python train.py --n_experts=48 --experts_per_token=8 --d_shared_expert=64 --activation="reglu" --router_score="softmax" --routed_scale=1.0 --init_std_router=0.0282 --norm="rmsnorm" --beta1=0.95 --batch_tokens=[16384, 32768] --dataset="wikipedia_en"
Below are experts of layer 9 (counted from 0) of a mixture-of-experts language model. Rows are named router (the router's row for the expert), gate (a neuron's input weights, with its number), up (a neuron's input weights, with its number) and show model dimensions 240-287. Each number is 128 + 32 x the weight over its row's rms, rounded and kept within 0 to 255. Numbers have three digits each.
After each expert's rows: "mostly gets" lists some tokens that are sent to it at least half of the time. This comes from a sample of Wikipedia text that the model never trained on.

# expert 25
router:036140128131130107081126169074148097167123088117185119131135132153184116108147143107144152161139135139156180117151195121146147128141186168140200
gate0:107135107127134141105079199142119164197093144061146075117123077022156129094152137129122143131119181171102090178121097164103113108163170162121114
up0:099113113112152120130139105088168124097137148145128148157116114088190144152143057159113131116164058086134132160147166183163121161127108173136116
gate1:180136098163147108132174108139144074146136164124208113081137168134134156133095087147128143123104077148106090171093162140095170156134126109137126
up1:146131080122171094146205070170171096126165119107232088108126166165164180102108070129154126129108097112082102131114132180092170127120158107119112
gate2:119114095134106108142177111124085097132124133162092145138110118178183148153137120128183167187142092126183110146177116117088169112111130105132154
up2:124127153107160166141118161117113171132112128097168091105104135095109101114109106092091095054105151140089144121075143157155108152134127120106096
gate3:132116141116179169183123089125167149116091137166187098114131101116098180130122105093204172126216129135133090104104116214119086144087179166054124
up3:147139134112156168158070103143162122120100131185220074088132134093114158119129116084196159136182127121127124088093131207107103144140179168049103
gate4:161140124152103103166106118140117087181134125120129159129147197111096144152150145093119073132089176114130157191152106108136127159172097131094062
up4:122100181150112074148132150150137103118112137136145177109115112079122108188124167149134188143092074116168136136087146186140076130124131133164110
gate5:085154165131158133185108160147125114165124098119097100161145172095160111082070165177141165130074125165107178110114154181150151161194103104145162
up5:171116098133127194113143130125078170099173176093167183089111116115096148137139112075128141109180163109196138145164150082146127092100168119132106
gate6:040108116145095136097117104219174083076130056134138102115168205159153177134163190110137196184131158163119094072100117122149117115134096143082176
up6:221085133097171100153139110079079121213091109121159159111100079075140054142092064137108060098119122175148139125115125091086110163114168094147092
gate7:164131146158114168092087110090193103180118158147161164170093067238100212117112059174137163133147123153142165127115105099134120154091120125091118
up7:139138136182120170152084128127162157111124166099137099144143131166105073112096126164149164114133098179063174069140080130093090181201174099056078
gate8:144148224087168096098197133157132174121134092135121122121094114102182110131111094113109151159149108187128101167122124144070146137083143125172061
up8:124187209094179123089161146113127154085140101138155136100114112080174141147117094113118154161104102131136120170114123154104174135098107108198066
gate9:133113165063101130231076113134191166132078146144162159103080172173075110115124123122147184107126196149135124173151132117181119125083123103177084
up9:104116118048076171166068114083158202151092148066138171177134087148112170163091144119125143068118141132112160167174110114171151133060137088122119
gate10:183150161100124131155113120155087130100114086135132117111124133131162159054126156174090123154111141093166126171124144169148173078149158104163154
up10:089122084082149103099164188105122103164137084083144145169174168099147125167149099108163134061147154192118126098110066117095130160118134121094152
gate11:119115127119172126121165084153175169097107098143137093123063128097096098129121114085141128118127140103092136154122127068074133115147205121191046
up11:139118112157078127146158151123054099135165185098132150128202192116124148136149156153137113121099126177138156115126168158198091129120044165096190
gate12:087162114097135151135064187147078201137115093138087090142184103130158142124141122119031116121154138069118049112157150170109158135106165113082081
up12:161076124205109099102190055118127101117119171112130173129101151128088125140110118155167140148104097216149167151096120097146073120139102120155190
gate13:140097191178129092113112196096150174128110098110134217150138118113137137190104168154122144155090145140154159097120112152104131129099142136210144
up13:146205070073128146121126096115160142105195142175176103136133135141114148087203088107133186104171114066134135123167137075165149116209124139116108
gate14:167121107087187139108149083064127126153098180098146115090081118122117131097081189159140108080086100121106099140134164069174108121069197096160110
up14:107147095131090092135148178126126121102133133169124168155190158157112108131189075082110127144127143116169169123158084164156110110121136167090129
mostly gets: " re", " at", " during", " under", "\n", "In"

# expert 47
router:118114141087152143140140173159143087176221081137074115105126165155137098193065185129144057161125105132095124162093103116125120120098122168135118
gate0:082125144148129129122110057223046141134161113198138093070127147159119106166124132180094099089079069132111089115104115148091107080073126173140135
up0:151078148119145149137128203053144102121131096095144161156156084099128203113084106084195150137140145088160173113174107071170139128177124136081160
gate1:107069112142075158145169069134185096122173115140152135122120165134120100159087136146188091116153078133109054108173110143128165094045156156116154
up1:073138107129117154085126135114098141182158103143103095008155080139172120126086149106115113121106159112124119185096127144153165073092121147114128
gate2:100171160108167089185051121147087078190162156141122109125125094080137123134159084181000118180122119147109065148094166126099099170130200105176094
up2:112111140123092103128170072120164149178158133125139127132149139095131092153102176131165098111157162132101100088100109145109188117116102173116116
gate3:157120112111134157115138204109162062137135115098115128113110069160131140121119106100176155114094126075092139119143046074099139072127124155136150
up3:158109128152123134066153153085144144101079111126120148121139026158140124115113153115075138127110147110085063154101152139092150165178121093163150
gate4:135146067098117163065187189076132112141114156112097103134167158101154122153120099076168145125179107150118124127138161115118139110119128133133113
up4:111089141161095093139092093172101160110181136148067131058021098135099110130136097123131112101144164106087120117111117156183045126121134131135134
gate5:138204147140169149133162167132101128093095113125152168145098119090141125110133107094077097167090123135162111168147178106156087093107116107149063
up5:212174168126190123143142140076171158114189139135131162112100167088117131195150128146168085124183156108109122090174078171125128182127154138130138
gate6:097167223174120100156048133168105117189137147169084127094174128096063142121182121087139137133171158095110101105112186132122145169138133078113100
up6:104084120108081137140107110123139155086124104076158146136082158109148068141091102180093162115125134123094157132140150148148072165137142139084112
gate7:120181110132087137096135110122083124107148117090160119163103167101109129087106123109134147175110108105113157142087122112137157187156092058189078
up7:175135144130139150113171161097108151084180124143094161174137153126101139082105121126181108169116112134104103133179132155165103096193136159113110
gate8:106162083094170106149146170100101149168103107096150179180130121079108104105114174191123207106183141163134150099120106222099121139114102164143116
up8:133171158126135102165087136075101115120083163112170119090094075079100170064140106136133133182184116141136126125143128194111098105177092102137124
gate9:179105136133134192085139133175134136134116151105131145171140174152156148122091075172102138075124100161112141119160126084125129116184133097159145
up9:093144130094179158141104083127095147161130127094181157130070172146090106085108154162128134134117095135173117128109164112133142182218099118158115
gate10:110148098136118148136049131079122053122105130147088143148137128114078173109081031118159111137127201139094158155131104114157130109096128150070074
up10:130148102135134126148194113169124197127121137117164109071131106122183093171151140083058112122138053106167069130126174147081160100124173101186156
gate11:111109097183134146118127132162118131131100119189142171166164114140108120120095128159178124119100101120160108123150135221171106103128132138174079
up11:103065121116140178128132165135094162105111162158121052123116085144151119173131161110108133089130087169142152138108124128072076118207085108158174
gate12:136110118144186129145146120119121116155119110108084077127088137174143149142073081103173131137128154115107134096084138103098157140081136100158113
up12:106153090080085179197132162153132112084159133136158095119123135110062111142173098160131159121115161096094128119159127158085065129106117185112150
gate13:105139142115127128076105114138182092152111056140089135113150095177094115159124129070090116155196139105098068145130155107126193175109160075112126
up13:091109142146089144178091137118082111045160104082098152113106054137063149101124144082122138132129115087132099159145163128170139114147174079150132
gate14:124191090095154093107162163198148102167139109092145212106082122129089098174192164141119088110066121090142118142114116158171093157122119197179153
up14:116096115128107158105089151196154138130125111137113118162189166179130060118096155144134161127160161108118123123129125142090053140086196125125080
mostly gets: " L", " Sch", " John", " S", " Ja", " Dr"

# expert 30
router:117106109102157075127076098158155175106086168139138145142126095087187089144160159112097142105148152079170103139117102128118125164182166157115122
gate0:172157110178171161136095130151125151113123129144145148133080139157135098172117162132150090166094132176163143175105159059091116117150140133095100
up0:101132183081114122148174117082142075123126159097111124097154134091119143074117124105103156096145129078098114086166107157127139127090109112173147
gate1:094097128130159092148082111130100113126142126155153143153153134113117074128167131085127150140139100085116115122127128114158110120162128181146099
up1:112142121149071114150156119162103174126131155109023099146159141130147130073120140187139106106126096167112115181101112113115154173078129082090124
gate2:109117150142110080167148188118113181093091115109104154087091175125192142153194093161108124159147064147112145121077146089130140148142148102122080
up2:085150149046149130131159113093150100076137150188160138096139149116121198066144114180132119172164114104166137086137186116121173171161172193094107
gate3:090137097136098141109118098126128145112124118062110152170135116209167124127158132110156172090106151146153202110084120124135142104179146060058091
up3:137141101093136142156156138089174132160099133172113075095143157052100135114095158116072093148186106094114086161177115146125167157103153206177182
gate4:153132126142110109158096123109121147180158131112067120117143125102190131109171114178136115194147125176152120188145146121139155130138135095197057
up4:165131132089119092126108097113157127161155138097097092162149117113207125095141104186090138169155111131147124150165125166143193118155135070180071
gate5:154145170207120121141163124138117117123153156101118152119127128111073212131133158119109140079109129106082079102161193170084131058130151074119103
up5:097103087073164153078136143101112114155121101144107096137120144167148062129110097119130134178116116132148167155074101093160124172140098177107180
gate6:152141091128117166185114103107188144165099240174120120128121132124144100146157130121159100133141179154112098175123141127114071153146141116134110
up6:120088156141138117099169164141104105069154026094113125144140139129096143086098080131117184102087091141114128078167118178134156084085103153118143
gate7:138106117169075184117140156165161139133116142117071110066113115141157183103144062103118163068169154095136113116133051115160171091112100109057137
up7:082068067098082143158135160104194086185151157102150103086110098099162119152145070181088088149158131173177144120133081164113255127141096078123149
gate8:130114104158113118050140232149121154130086115142111101133170141122158075143118101143148182098148129131146163133137112129092136077132088138102145
up8:126093152130147138159159045138136081090181128105105141125134114141113128133145123111155111180078077116139130143112143099142106151097105136143144
gate9:100153114100132145134122102131173182168128156104100071140070086123109079166083159182077102103125068097103136176164111075103131166133181092158010
up9:146131087090135177090134127116136078148141162165118149120136121111129103091131136126084076143141163094120087077172101164147148117079143139091113
gate10:105117170147129152098109093097078087187107177193138152076123130121092098122119118051155110118155192176130164061086110117118134181128086084053139
up10:087132135175111154155101104103060134188102199169123162075092135115124108134155114073143088131192163133159160092080139136162149155137106065061121
gate11:188121100117070139168165112120123090132130174167133112155127131125132155148129111115141171190183099142121131115125184159140134107110109076101115
up11:107116152162115128137052182120115114114107024122084160100124107073158101119180142136097138096157172134180106142133098119120141128192093126146070
gate12:152088134073113131135161130152134210147111152069149156143190116082099127155147165110130115138144119109045121100151101119099138106101135089103098
up12:156087102047110120138141150119151201154115166041200142149181113113130131169140167111084124170189146078071111127170106130114151113100147077101115
gate13:201111104163140127141108129180142085123120118146094103140146133036132082140111170139095143119143162117108125132079133121074166170123079195138062
up13:056129139114132094130146109108113165153111123095159121146108103225139100138161123072188115114094134172102153158157137174153099091142146093134232
gate14:121148157142111113104163117172174111186165124189131121190124170157126112125163132136149131109094105180191191088129066185139167125155060107064195
up14:154094124125131156134063176080117153079106136071140126080148064081136129112103085095169143130179182099100078157154162074126108184115171165139107
mostly gets: " States", " Kingdom", " people", " system", " city", " state"

# expert 4
router:160164163095160082192126084132170129196180132142092104158081121156141141113049174120147086194112077096149130152137089096125101167123181174120125
gate0:156095147107123155092147145089101136134129041134141123129141123089129135114066099145128102086124059158140148116177147131053131059065096161119153
up0:113148173139065158129112091138103172133141130136179161142102101110073183097130128189088160087152086111121143132152189146070115118098113184142110
gate1:175147138141063124124159157163111118167148072130108139107109138106112126138192174141197124163160107118159155106151147167104166078135185153097138
up1:089136148122206131161122137119195141115114136161147075108159140070169134101114116057091131125143135094175110126134085098120135182129067110157148
gate2:103152112118106125136144083171095147162140089139133132174125173126145161170173160175144115140127174157156137101103109139137101118130116172105155
up2:084127123090118117107055146171162127106147144093141133119149103153082030097116120117116088122113102129142111135158112107179104115124130147128125
gate3:164110161128231094103065129161136110148110085181108112086135171128168162083187164091180095178125067157133066187126115122146199154167081104140186
up3:163111144158086056119099086149132097149083151172090150077141068103162131108122134097122097170155139099177163134131141137107124148116099062133170
gate4:098100115174124128116133122161130116166103184125151130179122168111149115134086124124148151151120107119065142061148104113118091179120119150142111
up4:146141094111159146124099146086116127090161075132186099094120100115099182076141177165103100127127191132125150206103127124170167097153092133120137
gate5:119120140130110121131075109120104120116129123046201121126110088125111090116126151128100095125088095143050158137133166144076131119204147119145086
up5:151163143141144162112127142187087100115166168199093119154137107184103171116182131163098116177161095139187098136141055066186108137085116134121173
gate6:097130114150153149164168146120116135112126165160136176167100115094103118129130134168147161108158096125103154200090176159095090167109141129145079
up6:115156167200151146135187155112156070106117109223130096121098152043110145129086078112157204117193113100084130119111189140121145105083146170157084
gate7:133112160165173152095094159173129077164131129092202085107099086119123117131185158110175080144149131133139124176094125130118081121122130142108126
up7:120139073088125093129178090075082163064125118115107134201161105144099128162111110155092122121075113132076117114145127086134122115160130128164082
gate8:139121133148203118135083119088095146133146106136124202100133130158125159142195140100159079160149061136146119107079136113147122109160123143121132
up8:127122129153231129151088101084093120131128128145067188118110127123147110149133102078137059146177084128123095153077180141134107163173142145113137
gate9:071131149138060104128121089093116177072126158148174083082091104080086178143135156131150137108084126128129126111140150097085145117132150127192121
up9:110105084089125051111107137121116190113126185138145109104131138121106111105148185128126140136139148084063142173110132165113145152141149141146085
gate10:151109157147163117132152128196156139122127143121183088047062131130181153091160132106146141176185104128077099156132122127099141137119103170122090
up10:205165165075135147181136106139148138105185175086105153101149094154086127160186137101114125132181144151145101118110116147127091132111165092145159
gate11:089140105122059160105144105115141133101108076103136127161106185158139152185019085119144147108085118112095151114142106134108149078103140146143076
up11:110141127097139131103137044105182142112115081120108125144122125134175155135114147079083128180116115103149097104148118087084129177108193102130133
gate12:106121155141072149148116119160185152107167139122127164108090104095113180103153156130131138105146175076059088155105121121219151131096196139212155
up12:165074148119129051119110099140090158129122132182188156112154108119104119147141167108121126131092153050179086195116127178105142110065185167139146
gate13:113164204155111134123147144143102140123084128160162149124145119093153119160119063107126128126129060114155112160161198142082172122157113142170085
up13:106198165145140108143149163169111098147109132197127172114128124110164140105121070131092114150132052152129097171141188132118142179154135109180092
gate14:143134103158158124155121188095154102147142147122078098113128128105125140096108153160172075149136107152120112072084074119116144111138142173128178
up14:132108089140161172129100124129123106174146173084121080128117144123142127105130139139170113100141099143132130063084080187129120173090120170092123
mostly gets: " S", " F", " P", " K", " U", " f"

# expert 19
router:115130123145079088095121147090139127128138147139146137130101081110162192061118109140185115079104155102131107191146158137133130149123153186099148
gate0:222134065126118089162135124117091109132128179172154115053157220149087138126152078099098197090171123146109178154146091117138138128121191109143094
up0:198105121101133133105116193138093125046118155128154101098109192166093111117140071057098145086143111086121135132141122152113160141144166100086055
gate1:118088198163112089135135084176120112127076119163159164159111189176172082128129146126116151142055150133108156141148116175109138103156171115090139
up1:141140095124141171112136163080166147120175108102061072081116078100098186122120114119165128100248118099163107140073116119122093147089094149156109
gate2:124122051143139138101075125127164162150135162131177129104120144175109169120104135154164169094202142108116070123149162135173149108096107085168148
up2:117129191089166115155114136055149102148115093117152163188130120113156099122176215097146083153101114130147155093114135113112103120120144213125159
gate3:110115174121129131120138062085157168159077130146139126187129095102126142144106104139120100138140108067134103122136123149071133130103110099147100
up3:101080161108069151055077102073162140180095099124100168235112107109141134109143135137104149164109146137116168103147137100115152069147131105131164
gate4:090057155172142107115106145193139126151150078164082109153147113081196032090111117079139172177110107191159111088125083142162100142149101118104128
up4:152122096141120120107094083102125078175085087175137148162135118113130158112187048135114117122138108176099128095153106118150083137146098146060128
gate5:133095100132126117203152062157125113128073134089116099102123212114124158117165155133060095144123095134164112076157070124147123153160133117087136
up5:097157155092183137090104184079103123139188108145132141154159064136160076118059119094196144136126114104112143170098143156105081089062111106119156
gate6:175058115158079128123105080171129169095057133108128120152139140131169181133225106112057132149087098172095107114123123092135098079125094101081148
up6:114146136126145126102196169094211159163131153122135071096151114102136063100064183088202065114137168099125128164151119156156148140125216094135199
gate7:115158116090178128141114146136054175098117129100137123174120115099136138138158019162144174132063119161138129111092159075094106112114113140146103
up7:162109134142079109117138096111195092148116139156135138068144143177138119118137221104135092115146175124101133124171083130162149118107093125074197
gate8:156121087094108084138137081120127094135091128164148115086243138117127171144171147133135112147137132158138161190110091137119147163107109176111199
up8:112122175188144172173149133170116180154140109125111164158066120153113077151059120131121089140116113069149137100098170119163171155130122099122086
gate9:139090133115151231187101155167104081101118125138170158185094147100125174123141152083134182101098100126140114085107101167126131121095110116137128
up9:121138184144153080122142109104127145144151098083109098134161136110134080157106136145117087157157108131148171174132098133131150184176129128132130
gate10:144135112107103132151141144119107158117110086157131159102102042042096094122112113180107151157127119172099089109153126115146151126181144146157086
up10:094135147144119127133094121125118097125162185120114086153144212212166120104171140084144118133124133112151159149120133120090118146102129079096176
gate11:132113122180177134145164123087161133158105086153131177164152187159101107130082129141164090082125140173132078149093143168161143090123117160163138
up11:138107126164159105151143128110131172135094063145137210150147174167089125133102133160164108116103141153138097164080142150140165096137101140186158
gate12:117138110129098177159162137125124099108143144117108101145126158144075095103067066120086107085096118141148164078136092048126165124142200130102148
up12:127175152154162047088117117135110138108151156122100153099151102088178168115145168173165156169136126146048092175115151165119144136139063119181109
gate13:129085126117196194164106159097091117117140128086087158124101166105102130113105116142133122131084140107115137117115124185061143122125117120156110
up13:174157116073125066104192094142121144114153099122135083128188096164111141128121135147153093126138088146129121153097121054145095139133113179116172
gate14:139091182128100106141113169163098100114110100113114140149111121093229139107116132111125110200138110102148105112109100235141109139188109165137131
up14:134144071083155111114124113092151176140144142140125131122146120150109140125151143176122133113173118176145129162130160133096112127117116174058138
mostly gets: "In", " after", " during", " In", " when", " about"

# expert 24
router:113137098170090095104144086153169116156157153115141105131114128179115208124125128178149160110103170157147035104140127130136117137105166143078121
gate0:107096111069151165102145078135134133163106077077139075116086123116085124106104141088133067077111148111117131109138167108130135177145114108053108
up0:103121115082172114129166132086157078094131147133106167151174099060143138130122120064054160228107111137177137145102108173091113148134136122146128
gate1:041057107118133139124080122156131104141126100172152122111084162105127151150116106160036130157156167105116085108138106128130087126175130129118135
up1:125207150103106115086122091122154140125146117110122134156153144135111109169170131124161164113119129120142163136122098158127109112115130095077146
gate2:087134118132240157145178109101101151172054125096177123143088158119094095160156127127097103127165150138143119066135139075088173135143168089103126
up2:101166127080145077144082141122095129108089172166106194170149121119095150122177169078132163161132110111100137146112117181156045145124109128173160
gate3:075137154175103127098168148157100158113118116131064135121189159176136139169097069131154123081077130164143137163142115151175112172124081112080171
up3:118167125164166163034119131144159164173013167186122123187128121117073111139091167104164155119141204153131123121128086121191172119152112127129146
gate4:175144164123139120131203136180152070078152119162189125190097206116118105097132187127134187129076080111117156099141088152100159130102162141130159
up4:091112123149133138125049133086103197187103114079072125091184069125132128148137054130145059107151132153121120148126170108172109122165100093108121
gate5:139094122112104135149096120119119157150185115104196149096107149167080130115127121131141156125108187126150122177118195127125081066108111124078093
up5:150126117119099143142107122145136151173198141120192125122114136170093120092147120129176150106129169093182088196141200176128121073117110138084074
gate6:126168125128156147099124128083142091128112113172096109091175129201152160099118190140089185098121200133090131177148174168098137076092170122114152
up6:148149174105130140099134110092151076212128102105123127101134103126160142073133161180081145141163194130091126143159154134124127123070165149121137
gate7:103083170163088142169141106160162122139174097126158165163112148113139119153159116109102092082151115168088088159207136096087126137130128145176089
up7:191120158112095130182071149102107116129165097198099170059106090138102141130055133209146197154146134086160139098095090147142112081049129123104171
gate8:064109166108157100142137082157125168078136078113149123169137108087090138138119131127150119063144117106147080081121071157187126123166175131123088
up8:104176172126137122182182151096129140176101122099103103131141180086118143138143167132090102126116088171134136118125146142141137170101151102116150
gate9:118081084123123185164148073132160107133151098161145119119109196084151098091167126215126121105113137175140117057098107134117173130127126129146139
up9:086185140076133126155138128091104104115117181172123143147114177112110113132122127155099105093131061113158139127095118176133125139170179145155059
gate10:139112085128142138167125077158132170169158113109130132177179155085143144150103129129114088215153100155137056170094133089165176165119155133131107
up10:160136142122143124073149178114116089094065146123108137103124087168088079119177147113136178109042167115146198143149146157075097098109066092152170
gate11:139102144125140135126115194127154112092182095130141121095093152148130098099182131143101141146130116176166128086091128154114111100073160153092136
up11:137136173171118130144120157179111108121190124170152109127132070143115080132182145132119164135110160138155146140128099162116162139110121100112141
gate12:117113168105127117101097128132133135123094154127149122115129095152119098162143153128113119113108128141157195147133108126094149117091146130081140
up12:104172113182093133131156134128110139117130132119116132093126128110142163103099086207134166137076113165118084173091133119176139125171086139199133
gate13:113135121136145117091133137101118087097052144145081118063174091154171127106205128131136043081108177172135128100159085089119116128136135164092137
up13:069150130068141122192164117113130174203172140109138151170126068091065092135082132087149159175193103117160145146113155182122138112155123055112141
gate14:116146103175146113092131096135176154085077123176058117017113100194142155135136132144144098084150124146105075070199142148112120138128188147152135
up14:115097084178105148117150145087153169141158095154145179189141169129077129167066090110132071130145162177110127127137116124200153084183144119123115
mostly gets: " during", " before", " became", " began", " through", " like"

# expert 9
router:118167206111113052107100106159131140100108140150174173093099092126139152145113111177152114104182092090145120114138115107152136091145082107181136
gate0:086132149189118090150099141139136146153131119120116117179179146094121157103175099194074119192082098155123092161109118159129096134094121170103144
up0:120142058121104145156092147151070130095132105109094123098160122177151147118160149064118073129115118160132126173146111110129061185094144088133080
gate1:152098105128072131114178143143133119141137136137111058143173154161100141181131155127112117104164109177163176089107118094190171108069121118088194
up1:081131149130163189140110136150169149107122105057102150156071122128145097099110111105179151121097106132134082118134134126078078155171122136152065
gate2:077044180118146136078118142195150154102095092116115132112098100110157168093128126137119130107096131107176093103146098114123148113124105053170151
up2:168117097071140094101143106101152074178139075149148137192145118130126074145139124105118123114147115092117226188172110132102152170153161134111064
gate3:128185154112193118108085084173112119098159145119110143163107077061148162125115098103141162165126167142063129113084080146148128151148167145221095
up3:115127153167136133127186157167150066126140134149117071113162126102137137143178176116208091115133103130125122139102130129161077099145110100103172
gate4:120139154198067169171122118126113122104128158150110140076159172132160200090155036142124082158146072119122088112125156152150072145061081137173133
up4:108168109137143098096119119194114133132122134100119081098170096125150142116123167115135131141117135174178103091099129122126116107189130133171133
gate5:142194118100186129083109132146095173090124186117124063064097125082163160083087134091117149157157134132105140076101066142137109120107131093150096
up5:159145120077160092079117134098095107148069182145137095109113140169118157104093116155033131159169139112156103120137057057164155076104139152106087
gate6:076155145084131102164104088128167165192093122132126132084171077128153148149127081135117129070155145108135146159159163115117157124161101175167120
up6:146162090096080123140100139172122100146164147111114145079082126089124147152149112115122152122130216166187130114103062143118187130145132155043091
gate7:066140121096089143139106162120105137071135169122116137112115102089172092122114105170162172146124088194100126099129174100059117108134153137125103
up7:208109120167193107083164145125160090164117116118146089118143140166081122142186172078081083160140193110169160154126137134175128120162095117143158
gate8:142157139153123120138140133083120156205124153121149097163109141113099120169145154090134059129120172140145187101144110133081131126165145068144183
up8:144107140131094109101103143150096117099114110129104148100163175156113128165116158152105135089132125157167112147085115086147155150108121175131098
gate9:089128146148098164121145124137106094095101159110105127189130119168158131113128081150153113129114094146117079125163069168120101139074125120144164
up9:082100173121077120089127176134085131094100103116129133144115145166117058127112131117133123154038093106092136137126147112136092108097126075189177
gate10:140149069126087141089114218119107147121105136109103100088123129157159165129168103159123164108105109127136160137111164125146096121185136158188154
up10:103093156167160130126148072112124137118120100140126134119152090145097127180103131122160047132116162114150166135151071165131116094115117099092138
gate11:144080132169118099121210097118107109165090134161113096113160126115136171170102092161090189150090167141134143105104090146158121067070091168139138
up11:124108126044101191110081149114172132098204084116121178121101169169063059109125145071165107161134139138167117162131148079122130116227142070152141
gate12:178163116154171097090134105140123102119109161192107098100097168082177174150090108139084111162154126104049138145098154094196178149155082151158075
up12:059188116089124142161180158108118098117078136110167160114100157190104148116117140152194136115109162174130116108071128135086117000140094141123150
gate13:131154091142145110152088122156102190127118123170140126106150146123215152123109135129108144092194123134133085133125119116104171065145182141105052
up13:136097171171072140107171091108164079109133119129118123144125163154049173162157137139187104195084112144135159143130113147113147198102111153124143
gate14:150151159114139147064108114142120124119142143112111085163168122128138181166080128123131143115151126175134121137095082169136124000094114123115200
up14:043208148136107150132131157190110109078167060148113099124155140101154148124136110123148116067123140138127097101125085132172092107155139109123122
mostly gets: " they", " It", " she", " there", " They", " it"

# expert 44
router:142136156160126115134111135154108123074077067118199166156094139133147125133086133129099099116120093124128115081123095105195139096131139093176150
gate0:132093128180119129167172155101113058076168150132092124130082146125125133160138076118143110123148073091079096104100079098095148134133094193132113
up0:126078078134122119116144076130094156166136098138075117081121120124140166108149185148120107159149131169182124188113153147155102128111049141121136
gate1:130145100110151159150155110149085136135132191130124105166101134068179122105163141109124188053139162111083156103152137169116134168070176164112144
up1:133173102108118143121161102151096138137118199162111112169110150075200110120173124112123189058162131096074134094111129190101141142059133134093119
gate2:136067198140145141075122099189135100114147135057101066083159182169137092099106169101151165078134090137100119143151093167125162122110175166112210
up2:126048157162143127076106081178163091113155116082100095129146181147109093083077160104151160127130082159107159131152118187153148134101166125113196
gate3:143098140118081171123088140134151181109156123071102197142146098087119154165134133149111163178176077118082154132081116105129175093161145119123115
up3:095171074120077123108086173129197136126158186138151131095115109110100100167077156184053129133090111082035114133161176123105114169169190113153151
gate4:171173079131118141172126149176119117097120175167141105110101180168141115149102113112096156041112144151157141102086137118148154126153182163147106
up4:067077155136130116104140110099115172152162118105129148099123095100107138118153202121165103187179121090107141165181170183115181146120095098132174
gate5:116136142100178092185149138153083111074113119094181153105110111122096077158147141116131119125192142127124085096105100135140085138155127106158140
up5:099123121193144153121093193113143141149094135148092147140162150081154124155132207147117158095100098140127182156101215118149081111162132093166169
gate6:130058159134077157100151110055174127192152084099104169161173153156126171154122095148139131135180126128151165139124092107098111102055131123115135
up6:083131099098149068137150105169130177138103107142118110176177172107064068093139168178138147071112210142099107091152113116206061114138163149131160
gate7:167179132150148135127141154163065120085109116108163185138078183137114113104117155165108191134066134140083136108135124105130089094119121144133081
up7:081074135084109095123104133126201130151174158124095122132169088102138147173152111071131096104184141124181134140145143175135155132143102088153168
gate8:088176106146100147135194182093171099172172100147141114197134126110132164129102097146102155102120125096145134150108118100141119164156155107130076
up8:126075120147172123075181099171135165152181116073105095073125149151129143113091182114110122114173129119176138160144099117127205130175098084122212
gate9:158106120128137123128128150132124142126136129090095133145123155121133107172106163148122122139100076199120127129158117126118077110128149164120207
up9:168090140126142154176119108065108192112088094097125126137137139121118069179079136138177131084143126136099145125134095071127076096098190145140187
gate10:173173066146118121156144162125125116162115102228145125083128194071106112154147196111154152139163199136136174173147090158159165089150148102109137
up10:176112075090181129132123143208137160137107152077115086189114116122132161135100151109123104133112115073102096104098146096101097080107157171118133
gate11:084117130246122165197096055104178106063115135151134128135113108154126088154092117112189122097118116123123065095112099069088108056106223174149136
up11:078128079137135063170093138119108086165131137109155118125152186115136120147183113134124104077083105138152098184193145100112079145161105162158154
gate12:137147136172104111145134156114132134204087112109143118184138169128110147130119155150077132154138143145110104069088194101114188125129174103108138
up12:076095144176127133157149166141104156180110113142130101158159190113097166146101133134129114177120112170110115124100175068161146126100165132138125
gate13:183093092148114145131137156164113088053087199118178154099150084130157075098097072142138174155143125152127111163165124111130185125075133103154120
up13:115139160129177116124110118162132167173157095136151134122103122138116178062136183151108071220097076083168110190101124177101086120160158145120089
gate14:127116149085169160123131139124132123053136123147163143111066163105104138122128139143173145092140147170076124092106057097132181081091160086146133
up14:151169147126141125178116182182105095074169195085161075162129127122159183117135132102133110084080161104147088073095139106081157132187105113132108
mostly gets: " University", " York", " school", " College", " city", " County"